{"balance_loss": 0.0018, "beta2": 0.99, "seq_len": 384}
Below are experts of layer 7 (counted from 0) of a mixture-of-experts language model. Rows are named router (the router's row for the expert), up (a neuron's input weights, with its number) and show model dimensions 0-255. Each number is 128 + 32 x the weight over its row's rms, rounded and kept within 0 to 255. Numbers have three digits each.
Before each expert's rows: a language model's description of what the expert responds to. This comes from a sample of Wikipedia text that the model never trained on.

# expert 62
Description: Mid-word fragments of proper names, species names and technical terms, such as Tric-er-aton, Clar-em-ont, polymer, Evo, Key-nes.
router:124111136162139099187128100085096115094148139148100087128153092068118122126165116133108221181184149146171149112132085126096125131097167121171157141176124129126155103119134125133147151137146095058095152160143113127140091169158139170172136151177129138163035092164090156094107155088131125130144154097122159074068146155116109126097083024170126142160110122138164106113152148122135072132137113122091071129157138124114085087180195036147150105116153106127111142098104123109129074086103158105133169108124120152124128089099156133210131111169153123176219050155100137121135154145125135104090156164081109221138123092180078105115152089123112167100114140103106159100094148086140155163152136102121102110125089211106136120130117145150117147072109141121116152202110157120147171146131085
up0:143118179156140117082125090135139118137149090149096080153149070153169077148169135126153111112154144109125118106127093087091143089187129124159163116138161102081155112177150078112162115107129168091125071186099067136128134135065114165147169165093088101218119101120066163125072144063117156059092112141174157071164166127098066118140077134167135167115153123204125112063088152129134144126105133117102118076108193144102134126151152123132136079159084100105133120085106145131085111101133115132181175062062157100119164110199146160154076149071117110158155133176124103134123156148118128141141129113170129183145133066132184121093147127212125147091146167135195096162133119109133079144083128085076123112097106140134147122115097153149147131140121119089099190082167118084132141124165144
up1:145143127131123138165153166116130135158103146136091108166139090120162058118217160010129130097069214124139129128099097057113124131086161147106145124130115152130113111109187159069139135127153085121091127171113194090114159140180109194154126099082139103085059091112119201130109133108121155116161177099191090063113103094143085173089136157178087144070126145154141146136091160136109097091130128169092067112136104113113107124154154100110126122147087083157140134064139133096167114150187144095134124123153145149202131105115073143134094133163105131140153111112134160167192094120130155141113119158081094110127105078063155106079138075132119096123117113102107069116117078075119124109082116142097084126155122142039130088089153140119163160166186127101133117128135119116157125107095122
up2:139128182154089098236145147080126102116109150110084140050105125145137137135235156128080138109137102137160155070120136135198175172103127111131161198182169127134123164159125163096137086118145130086166130105147121145189148144105147058100129215148128100117100109112145132112139117131104131116134094142102179112226118140193071114104149097151080158126129128190120140144119129131116143109160097141137113152175162097132092128089146132121130137139153179159125143123110172129107137162111191053136173056096134168160118119127126094085079133140127142160082158139106125148163077094088142103108069166138169119102115082187118131129166118119133150207111160097107086108113111105132094165169137159098129133154084111120062142117090116130097138159091113205098139125111108161074155169170109
up3:116136108152106172158134124123124136139150177147069149153138112136078155123178081132123092149163078134106159118108151151175111115074114085175177082204065119092187105092099078139119138153115165131077143187073060126125164180126165131107149190144112136083122152125123141117129152140169120107094139118133087141093141124112160155173164136118129131104175153104142099101133156180132075120160135133146152142114133085140138091190180137141172114125164157127182141085134143084097118104156128105158143158108204146183164181133182118107107117132088154123122151104172135098137158105125154079088114209127097154113109061093221113116150097112141180180117167095084108133066139084108201123152169057163116116123205078142155174105081101121120131121133124153146199107138151152119181128165149
up4:138115137064198109143157117158113099154087117114078157171143111098097111145243120121073118124077157093140185163103155126104159130118053108137078131067150118138165105103137176127113119104144153134102089137133166147127112113090100110103087057142157163099086113103110154112135151069103086095115135158105194087067110143158131109150054101115112107135105174135089129133112114145164101140141140101107108166146102157183089132121156092106110107091150151197110107165078170159160069120179166120145121074149119129151123148168168121090105149143183152199117088111114106162087110130172145140163101097175123122144178175109131154146059113195133147057132110100132155175134109093115191131145137152149164114139039135116099128108183091132159084150094139195120132167110168101130117115087104
up5:119160102121139099154058118145138159167137191157134162082123115150098147171141147152112153096173102159120070098165081138103120113135122110090143134148090151101160159155165108091144186070113079194095090179124098219111149145147136075161161119120081165144131093160113132170162174079187128133107153120081122117207124130096142129094154118146116121145126158081132113107069144147166066088106133123106096110145092167119131118078098130179092149094092128138141115178153126068123156148070132105161118117125209138129133165169115112134072116093081164165155183172137101117107151119111064093161137101160099230117035191126160121168136125093147197113102182130118160153116144117136108117098143131160160123171109086154134098119156192140166079130114137173131109084147160131175106126118121
up6:125109116120069147163163119196133104130174147199169118127110133113100156172126140160192148091140171065062081143151115163163133153089120174134125131073159121132094084123107107149133137091163129137143149076152119155173154128154141099159081135073153118089132132142134176119145088064187100077137134152195090121163172136146087107126104043123119096114159181149077131138146165142119117188082099165119110176106041116137138137106152129120164167153096119102146095040138154167173115126148087099178104148132126082157146149162151099126092093122067144101119223169183160084148151100108122116071144144190151122132152166112136114102121156140139164103140153147119122103137161133120151139088069135130166066162151124130163122145151144130143123182175067188187103093151137109141087177124143
up7:125125170157098170119088133143151151119120138147093167158123111103071146169182144121100178092122143081118121105175108038102111167156125141137180127134101174107106082109147114119143110142173084155123142103177161143156140156105102057106137144144150151069142140123071131186075147053099094146107142168107127134131135126121075086097172124172166113063111173162152173157120143141134186137167132175083129157093107117086103144163200117132155066147125119091132157082138092184157096139138116183185142071151148189175114117089093116076073074188152118136155175105075151145107077110130110121093110146144131077098111152148129126097046140139137106144063087123105033134170178107122129156118046133111140086143103128095099143134126135101129115164144132131150161163166165135174091140134139
up8:097143159131138120017188169167141134109214060087159111124126167105157118144108110103120170129136127123136170174127104184075133124117173144099136143104136080122098141182124108130117096108126193150096177164125123037095129149134112148106132071096097095136118107163193100115170119134135148092158153100133101114145091167106198104157141253080152139129135159071133118154185100074133168103140105156163133075166192123121105128115120110135076114103123139081173149108167152151107102129122094157087167156153122117144159149143080122167131105052114144081136147121123132106096158126147123155131200102099135124166140146066132105158092172137136123145163167146160130107140123185153117180114157160161151094118173115086131066140124127127131081133175204113196112141123124112134105125109180
up9:072120169166175087152152111082115129134095128138085150114168059186123082147165122113114074192153131117065142144127165122141140091144140112115135124177122182155148121103135102154154084163143160105046064210111134095187130171122118134134148124145174130106120112188156104133155130147136119156142125088099117169129151150167064064162127090156149100094092119119203112136145149140111166130126109146161142082109140099088113150144160099103165124140094151107155172138088090100126099112141189079126131122075129118081147148145097093143114150112147137100125056124114095113042109134064135052113074213083117090157083139146095181116157159133094116144100131141165139132103116142064123148173169169141052152175045128144158102096137172107142148100113110106100180117150141103157175152106118
up10:134111135134163067117142157138142123162097202135111148130154120117183155159172130113121159113123121189132192135107161114156129150068139105085114119133136064159139140211090235091110120100161173145096115116173078111135153140126128098123058109138138114111055112139081115172121136103166068144138159145091129120100151080180108057172103117111182111070188138135131152092182111141164140151089126110106085142167133117063102147122115059100118093147126098151133154149142215157107108133113161101046117134160165075117123132130181171098113104136100156126112095107094098182114095115064105154155184162099122165120138130122111135156148128111189163091168133060049133106056126147159130138158140121120140146161105056124122139098094110137093115135169098113110101182087134122158125128135105
up11:164095115183100079114137187103157160194170081109126123161106133136091145160036103084102126094147091019114129147180147175067134152130135081148106108090156064104161138115096118142067158083154085126141147160106140054114179147114085118110095093120085144148171111194084113140151106156110188163125071094169062169120071131160151127082111202128137123103121136095164156078166105095111142151116139080190156126150109180142120166108113138131155128187118124147160134131113127122106147145141158136101132142154079114101161153120116136166107181130133101089099162137135137130147145142146187144137158124156099132214129151106129128129149089158062108129147116196123124089134137154077107140113088163157134112132145106095221136094113139175114117129083131115183118100169111198112141153145140
up12:084202129136132076133059175093168163091104192175107161125077070122110141122158179112128181142179147090101177107092116108146141094138100195082110133144182123100126085172108141128130132135115222090103077108131158079142081113125157127131141146152198112163154114124193110140087101175133157121105154117048146156119114141148127092122175122135158150134119141102125108101107087141107082122138138100156176183151137152087054185099131147159128151118152170150128129128170171143110166125119131127185145158168113143156114109170102084059175092092127133185118101147141097131141131093117132059207109132093157108101126094137139160103120114126073127103142110174209116166117091141093099130150159156107099128130093120121138109065122141110080148109129102120157034111129161124067134183162089
up13:142075134185131163117118162102138107197131092172085148115108106072133157162121141116157148155112165117070158158107107180066139160144131108142116164140127073127115122157203134089174156158093141130104170130148134081137121218167167133157173125069127115104124107097101129092097121123121106065226073121134110111115163073110107121094129117085144113080139154065068122132167116128100147130141111119097074074125140119095134133102172111114141116130095140100114118133173111103086079087082148091126127124109130169146131182114140164121143143112161118147101128133098131092179086076150037122131191190092195174138056140175121160122118165117114117176152182154139131069142138150160139153138083112156187084137109153103143086113179151132153159098164168096191177090115157117176083137164135
up14:131117131102080140118087167129131127126168203123134104201136107174148135158207132099139225160123057160120102074125100129145094181139122126148167160187100090102111115071128139147071141077113128104066186115168145105129182132151100112088107089144191111103099076133141150130100137131171109109118116109170128110099114088128106083112058151106094204161138169082154182104111122078105141112150158141110091078186146130166151063140157157161081135128164100073118168122144152139135065121122150077112145096087143167134110113130107089146173159117132125130139135114085109168130128139119137130094102143147121125165138121141141149096145130107183199093076117147143094143107207126095089082196136122128135119157165101108141040073145116089162159170096143163131081140131131147149125062123076
up15:106128105113165111157152051206121133087154135190184113176124093120103148158174122104165151097115112116132093168090144102114126124146112152213120185125065056139130136124138197077084188124098127115098098140110097145138146137210120126132158114094217101153133110148119156140092135149128172134145147099169159111122119110102086157126121083146146165140123148040104126165090105102168046121098196097113148034172141153102125140141114145166130082143116121125106165148174108158112118171161113158153128153118148135116096144115121212089091115153137154133126077177144129126157107121113112110168076129154089170048126087094133179136102119131114173120135079141102178106129134105167051116100136099159117107101137118079196109193154156151141081106102132172126113128106104090159134142115100
up16:130142083201120097195121148163169091119145141128116171161149164069117083158125086113077163095213151153113160104108088158090132075185095129141142128142117100132116138110165132098151076136120133168162109181139113140133147157083101175185149155138078117184119092105081122182148119159125166173088113126095100149084107151116125169088103133116165150128142138133095116126164126143155148070059164112108124087129183163133119071128183133148129146127109075134120100182153086112129196108141133149100168120152107141210154098107117105073141118119144146162101143123123122112146113121124164133183126168113101175116171169173129143167116093173162110098123195199135103053170097069157147123129149064096172145060097152165150175153085083139127078078134171114110141121106112153121048115095145
up17:174136150136103142182164140110139149119169151100140099094112124182111123093187113155147097213174085125097142154140032110091107094142143152176100097209122148182141117094191109133166106151171176085128120076144143031171124161100141101073114145069205130128121116157179179092149107085148148128125174143111152105153160145130071125139138085111144151161071086166182090145125145105109093099128156109127151128139156095099061133155137122086150119170111162120131178134085147155111144091110122080130112117133098122110101148100112134107204126115163149163130110180123128154162123170088133088078137126131095156133086082214057163102173106139120181140077075156136127131129111085142087139136089136103134128176108156169111179143087158103132152152093093118129098137127109131128198146078116
up18:193175136141128130178121134146082108119088098101105142120120093106059151110094131144147118150128179146180158152097143145129160125095105090118191110090092103117210198085094135067149135047091159125190133123113115109100055116120122181070092146125127155116095135079157147144112116075150148152169118087172110159140113138139140070157123208139195119147133143111180144085118060099198088109161104129118137162188096141109104131072112178128145138116136118175128098151139180146128141143151135184110125100129116108144162138084130164088117124133115128146165086085188133176140130181111162161158104123043144153185068169096128092111147099163154126103115143138150141158110150139090184129139161205110157124113120111149167148116108078155150144108116166125182126174112150106114047159094087
up19:094114124147104125129111130128103163096149152126054116118153145093178166115216076182110127148123162109113172107064131102125163132121089154132064193130129128115184100168110155077161130174120119201065144059125128115173137125093122077127078140164088063152079135140157066098126169112130138081131166151103112069124076099119066121135110149143075167133151160121058173145118122090094102101171181142148107152154097168167157115141137154129160154108150062193133110072106168087141102189146137156095144089106140096145114111140134116108150163177147090156154074192100135173135096114151133150138139123088135111101152083072085149119097113155143143153170149159127130098164132135145160101149137158106177145160070137097099127169159108142140200099140187134134124163054086154106118118100175
up20:078102134189127117159150128105190124151130098152120216102149104099111141180130138118160140148155131108104154088102132159118132160136075189117121107084100164119071105173077173156155104096069103100090100122151163110161106181173138085105114139202130141126154118169131164189122163176164209142144112075107082107123118172138089089160124097143108111113134052175149128145143098068068160093164129156184120103130175172137151090156130118132130112144127161100162151146176109122141070120078158117142156154168154148097080178162133145145114154080164148162100111150163187079125104139089158084165160114137120082116083157153096107149135176136077103120139119110128187146195170147062078148151122140144121123090092111135092093124120172157117111071133175136061090125159164124127122122176192
up21:136071134122112112094138157086145121090142161142134116169084144166157121128109118151131105115133135172123162162153162110178098115139180138103108154150173126174112130149130124179072103135102105157126125118119141145124109082171179115121151117130132141122138087048116140134135066088109136144063093165145119151154181135121101080130122106185102132126086097090157165081165112148107138114150176068143116090109174190077105130169102150099127122103087141200140137097184109167122150123141095160146093100083168121093125132128214159143122134138088134183091179171084116168158191126169114168108169129110153174066112095109165136108131098115155137188091100071129124108108157139179046118124104151178113174191161118142140120176124071096218167170127092128125130209147191124137100157108049
up22:088088157120103146132074085137105130134081130125102133149116154141137101166100182126139112062104130135070198116084064096174110068111126123106201116133093091155144140141107128136186139179130075112122155197076101158089174043144141166156155118136157141094094078139099150118086144165122140076111125131149129101173162139129069189136079195052123125140122142124144125114075091135149124130072224126138125135125145119115139133144148161069139130154150145119123192055146122159202115108175110100147112109126207130126156105182122127118117101089125122132119059141168134177184186164116133118063120120075196140116168165096129130131143123111139115104092127100100105148099146149154130084112120072119110089074132095142082116105163136168130103149148155086162096121094065079135141112132154
up23:153080122124112132163159081121122126099112118108135150110129073098111162148140071140102103105157162172176115123125144112097115142101137119140089106079157135134183149080120144103116132034081109085128065113193100100133046132081154168063165107127104151132071141099117139125170120064104135096129155170152050137106122137127169152164099112183116102149168134167122140090114076101168125111141058153017156134194131147135128134098156179153143097057129130155109152131148135148080159141069073133135150144054118148089131142157124115078151081116111131123168137141113145113095160130106071088168132077156143181129139142102137129105172118129156200065163158096129139157079150134151186079142092180114121086118130113170119125171148125141092119125109151168133086160162120174116170126050134
up24:136089075123076094130088184091131102114139089130095101166157086110143143240142084161142182121144086106088100136135149135180107115090085063156165163117132069110145119114101156126158153166134169074129161194123102139178144135155171117122125068118122098130156139105100149107175163124164128107163127058119088138145153072119115110079145106099145117104098176123106107129140163127121126109154129163105117080149127148130093164115150097179149154141104114066076118129097145176158137147140081167162074156115156122128114111075137177166107152140105146145158166183141106074103088099114136106132164203225114111122097019098149138096165123110136181124133190087133128080153117130099146158109176065123125080138153140132182121104120159194142149168136111125171124194128155157095133104158154
up25:117148134111149109151166126130137093142154111134140165146121079151147179097226186166157125145173126145115141104163140114173171160159128139134121216124090181184112105073128122072125060100123079130111073149150158137146110146137140123133159152167153164116178124106133106114119131068099114111095126080139116073133162169113062076089165077166187114140115138165171176122139136162139131117155104133108161147065125134131116115120130066138165144160105084116100137159161124163147135144160128147168121184126132074135119186128094135099090101163144126135130076162113150136144086064110167118135126106101060156166128119136073133121111097067114148129107144042163083136114209129132129172162148056119106165105131067222118169198157128149106127155124126130100083158149174158176195094118113